Weights of a small mixture-of-experts language model, trained from scratch on English Wikipedia.
Training: a variant of Muon for the experts, 5908 steps.
Below are experts of layer 4 (counted from 0) of a mixture-of-experts language model. Rows are named router (the router's row for the expert) and show model dimensions 0-191. Each number is 500 + 50 x the weight over its row's rms, rounded and kept within 0 to 999. Numbers have three digits each.
After each expert's rows: a language model's description of what the expert responds to. This comes from a sample of Wikipedia text that the model never trained on.

# expert 5
router:465429434519416525470583424479529506446519477561410498457503441603425536483480463506486462420450593558453516429524436444524499514548481505487531557446500419437532537423524522411539574615508410464498492493442517468522542435485464503467635521528507519528478413557524453490518582494529453563508494421456531454521505460443476583519590428482443538527484481494534508508482576500582470461429530429434510556528537441466549460556587488425521466496513476526432461536543508480501519509431524537572515386543549456499536483566526589544471420465505511599359605570448470525524426481487487435
Description: Of and B-initial pieces. The word of after place titles like Province, Borough, Diocese, District, plus name-initial pieces such as B, Ba, Be, Bo, Saint.

# expert 9
router:444466404518428543448539433443580519448578437621460466409560450579466551476415519503422433482485571590471500505456477406557501529567517555430576549436493461430517523452539489442562525558473476488576527540458457523468487503464504530448491556579447500552512454503494408454503519567566458524494532456446532458555500442419519558486590368478496486525505524527440488543512527527535473510405508422462519572564594443499490483531560469482502432471490462494479419489618482484522548457482523537515500435603609496546552505571573531509416499472543469478444511544463417545460431529461472409
Description: Word-internal n pieces. Mid-word fragments, mostly n but also un, in, ur and digits, inside names and words, as in Len-n-on, Ho-n-or, Pla-n-tae.

# expert 34
router:450404439450460544458556422472577552500561430543443441424555441571467525498463456524467508483419540538488473472444513411541505536596514542436553566384432434459544549448552469440543569558440427492526509412460460446534510507462486504487545559551469445563463443524538449434479545573484436564505535384420589440525447456451479602515534451535457486524514540516485551504491569506551489513426557456468564517570550431420502490536541474507479436520467442534421424516562499441484542495434551573515509439523556467527589443544523598473451526463535493552427551551474461571528432485526485414
Description: Single letters, foreign script. Single consonant letters and odd pieces like k, K, H, Y, y, often in phonetic tables, non-Latin scripts, math, or y-ard.

# expert 22
router:450424423471448497472509444474574512516554445577462416449516441527469508549495433505411491527381510569436520473496515423484516510611448562394602539426445483427530519479519468436512611507448442541592514451474434516550528480408488575486573532537520443540493455559567493468424529536473475534498522487466540454497533507490494592521471461517490438550449603644544553581547552552543534477446530452499511566548513477493536469508598510473543436548376433480487443515490540464452549473455559515545519494548531486534542461591581471543448520487541547575463548583542444507524440526447487427
Description: Word-final suffixes. Closing word pieces finishing a word, especially -ter, -er, -ers, -ry, -son, -y, as in letter, Winter, Caldwell, pay.

# expert 7
router:438401466494460517488505474429563542473494458576431468452496425589424583537451432503413494425451573592478548411478503411531556517507491558463560523437541415455542489420567493474534550561514482509533472489418455552536507480504482584487559511565522452555480466523473440463437536539474438514495463420457528438533517440470420549539572446499457470532433494576465504573483543556592511476497516487495494565536491446445528442538531438501542441551503508508465428550558585430509545500433560569496524471492550445493619444531634499608468449439584530535446562536502474568552426533486490404
Description: Plural endings, table pipes. Plural suffixes ending a noun phrase (parents, officers, discoverers), the relational words between, of, that, who after nouns, and pipes separating numbers in tables.

# expert 21
router:401447442509419477510558467419574510483535403597500478455484502525494545461445459463484425468422502577475421400488519506554525488515497577496518587478508425387530516485529542473545519573444504519597573481429469502523495510400508478487575573614485464503509422478531433427490527504510500553493503503367589467515471523449486513455556448500440496549477567533503494481495514546566520523459485455501539552572621484441533405500540482485509454501432457540467403491501533429456540495445527597446480458505584454505521462564630596504483408451525502593428486548515467553536400516471509475
Description: Past-tense ed endings. The ed, d, ated suffix ending past verbs and participles, and whole past forms like used, established, released, e.g. succeed-ed, complete-d.

# expert 63
router:451464419442442529421515444473568540513500440595425441451501426573452524499428477466498482515421516586499464436458546440509514505504483537433525551513480424398561550473578512494512567600480425522541535501481461538534531488481445510417533554569481471609488409515498407440527603508446479535495526410428579475555449502481472536504562451474465491572513534533482509472507570554604438550390485438499529484513524450481559464523511433496473441520450408550460427426527516462523567451423470526511480486563526502476526456554574545580473498422551477603455554597491454571476456561458596480
Description: Ordinal suffixes. Ordinal endings th, nd, rd after numbers and words second, third, plus th pieces inside words like bir-th, fur-th-er.

# expert 12
router:454435471529403511481507444437621570497523411544477473372518425587488545542448469461519511505421532533501461470481530442518506516572529539425568577433519441458564583467577493397535543538471460546545504484445509432491515512491470492454533562521503415548476465541540439429459572539474450570534524472428512466566478354441480482570518441453483443529479529560465561518462536524615483519460494400483494496542479414483514389513538467488502402495491488526415456437574501449534571480449461626501497474492497500563508475505548556538418473442544565580464468523507506564543461513462445407
Description: Personal name pieces. Common first names (John, William, James) and word-final pieces of surnames and titles, such as Bar-on-et, Fall-on, Champ-ion.

# expert 53
router:406431418562470482472523467399564505502535476604489471443539447595415602508485483570485503460507505514487494450501529472550571520521519511508579598483519467462533484482551541475534509588454471547600513438436472500506567451430442560455515537546453473537423448506585518483457621565465373501497485476381608460529515464460483490479539448518436526532434541565477530511502562549531470538426479426466556594574555450473526426492523452494515441520485533460437457482559533493466551471431536574508495457583568421506558455507564517514461464431570434597440494540500454540565448515559539419
Description: Prepositions after verbs. Prepositions after verbs or participles, especially in after resulted, also with, to, as, on, into, including: resulted in, due to.

# expert 23
router:427454460427424547459536413467519535481557456542473449429552464555450515522419390515403417444436571576443503426475497460512514509595494505460534563433434441419590530478548517445514556510447415488535555408402456553544603477455463583476532538511463484545396458522508474462503553540519462471546552468462570430533517451491477591507564469549405551573459516516507582544502561572548493589464472493478488570530534425476568462551573518470475458521472513483431452498536526475481563438451551552570487461555540472507560484587515565552475477456510509581448564571508455522514426509495521430
Description: Ma/Ca/Po word starts. Word-initial pieces like Ma, ma, Ca, ca, Po, Me, Pa starting words and names: magazine, materials, caused, policy, Potter.

# expert 10
router:417396415455474548466522422462551560483556440560438436401511445561415568492472469550428447477429487537434536423449492475524552546525468579456590538423471450444540535467513429450494546552476423547573520474503476467533462544487497552434533571532466456523459439492567453429489576527461477557551482400470564439592426434431491520484529472495462471499472568558475517550461531544558484521419419429494497606531540417463549469556513484489528465539523451485483441548492530525513544443488545573416464447513547400502519428618510548559467491465500483565455542539450479571548437512424539439
Description: Table letters, station, symbols. Odd tokens in tables and lists: station in Preceding/Following station rows, single capitals like R or N, digit pieces, LaTeX subscripts, accented letters.

# expert 30
router:451394433533448547486533438435567509482514437549405474423471453550433525472476422535439480502439519540485488445525440391545559514507461506442594507399486458475530525450564437422507536545509491465597509465465392451557518476433501531486535541552499489544433439542577418462495565532477435521490551448449555454599474505480474613473557416523438531505458532554502575571500554551583466496440497455499568515551500385435500491563541454531557442493416494502462438500547512461528532468417501555489513474533532443540523422509589529567449461453580532565448538505468448558513416515423564437
Description: Quote openings, capitals. Opening quotation marks after "said", line breaks before quotes, and single capital letters starting names or codes, like W in coordinates.

# expert 13
router:405443407522436538485556446465535521477547454567425483478562446561459544465394492517470497484441561556480494459521446463550541510528562590498589583471438440410614516434624506498548501551479458557558525514449468497545584473444467550436545527547430462518469413533507463430439600510514449496491497478446559397502509469493436576498522457523498457505476495504487540506486529544596477504475540496493564530556560440469558417527529483523494412571507526490464486471516525476506533411385565546467421430582498451487500431513602623517463441457572489506481581507499438544513414465423526468
Description: Sports career prepositions. For, against, with, to after verbs in footballer biographies (appearances for, played for, scored for), plus table pipes and section markers.

# expert 42
router:437454452473430526489526404459581513534531398538462475500478463577490459543456398476440507533464606544437474470442500412555436566593469550505585537456506408443583518462530457502501559510480466483598535519427514428577566540436480549479567589541435424498449434487477460470425537515546477576443566432405565461483473474519518520507541461540480535542419546550468569538506603560565529526473511453443532515571600445447548382598522475507467457555470505506429474483540541461444529461481493513492541498526524464525519437561581500518428521478504505564461546572441426550476449539506581491
Description: Verb-stem pieces. Verb and noun stems before suffixes like -ed, -ing, -ation, such as exam-ined, live-d, work, comp-, di-, married.

# expert 19
router:434409453481446559459601422488606556503569440518453491407497396588501493579428424509467431433457519551490449459447445427521524524563516525430526566418476487446566553454565478465564511505479476530579540512411453487537598472505448502447519536559427496547424471513566441459528495543499419520459522363467549480483519516441446571478576445480455463509482543531466536513490577536572438546489489469480559583583558420432544443475550465479448453516506519552436454522555521435548534484461495499520488439553540406528559469556540543556457480454558504593483561553516439488467429512513541442
Description: G and L initials. Word-initial capital or lowercase G and L pieces, such as G, Le, Li, La, Go, Gu, starting names and terms: Lepidoptera, Length, Garrison.

# expert 31
router:458449423534356574441563454424538482540564456589493446412562466500464569559469440553491486457468560560413444483508563495494475543545492547479540579487511454413537502480559459400517535575455409461551476490431434448510598454449431544458559563596476445553421467552553521410449508527467478528530466429440510457481471482422453550536549454543449510529488517546451586570532542535521477534442510465501534521550558422426566470527559428496480452520504490486416487481544508456547554490481524513506450477545609479484535471542511541590458481459539544587420512588495443518491416575469542443
Description: Mid-word fragments after Lo/Ho. Middle word pieces after short capitalized starts like Lo, Ho, Po, Cle: ve in Loves, Cleveland, Yves, Movement, plus land, st, low.

# expert 37
router:408446461505377486449575427507530483494542444584423447434545452579456504527457475515460460443477539569427471465435518433536521537536528568527555608421418412461544581505619449424473546549493474558573465513482434482523566545470446558408523535535443464545468454524521492476463541500535490513553543433441574428496479482476434559448530438432427516525527507497501575560488527565566441530448479458423546535542544461424527458522567403457530399534480461521460479493513525461509543501470485557507441415550500480519598518517548569564445451424534529544440529540495448543523436573479484402
Description: Word-initial prefixes. Opening pieces of words starting with re, de, con, trans: rear, regiment, remote, respectively, renamed, Re, De, return.

# expert 60
router:450430450419451501470530451430555510455613476575447449465519480595498500536465510552491481490492519513507497514466459423557487502574498529484576523438491449417522525497604450464508556543458426490621543544446460487558514537425467542439532538591486486565530447508555516484492525521452483531552423444404549463507450419440500581527559443508429519519489457478422593499467558570586457434424505527511533526531540377460520464567505469523549468557459481528408423479557564450512573462478466523453466485578537492546563482506547505527476455443607510569450579507538450621441413510460550405
Description: Newlines before headings. Line breaks and == heading markers between sections, paragraphs and table rows, especially the blank line just before a section heading.

# expert 54
router:458457425537437511429525437486591537478522467593451464440507498563487556473465368476481481499424542536456476435470519454467530512520432510422595557475461434431552529459606469473492563563454422469558489534425405511526570540443504581487562533534465444600449458520535484397462543589483447525489466410482586442520558443409505565487528464490514508536458574565451546563500539582550406492447446464497512542551544441479549462528539442464552418546516421498459460487541538512472621505481475542493494414536515459493568419565548579518433537467536518551438539522523401519495479503508485466
Description: "er" pieces and directions. The word piece er inside words (dessert, laser, reservation) and compass words like West, North, south, plus high and different.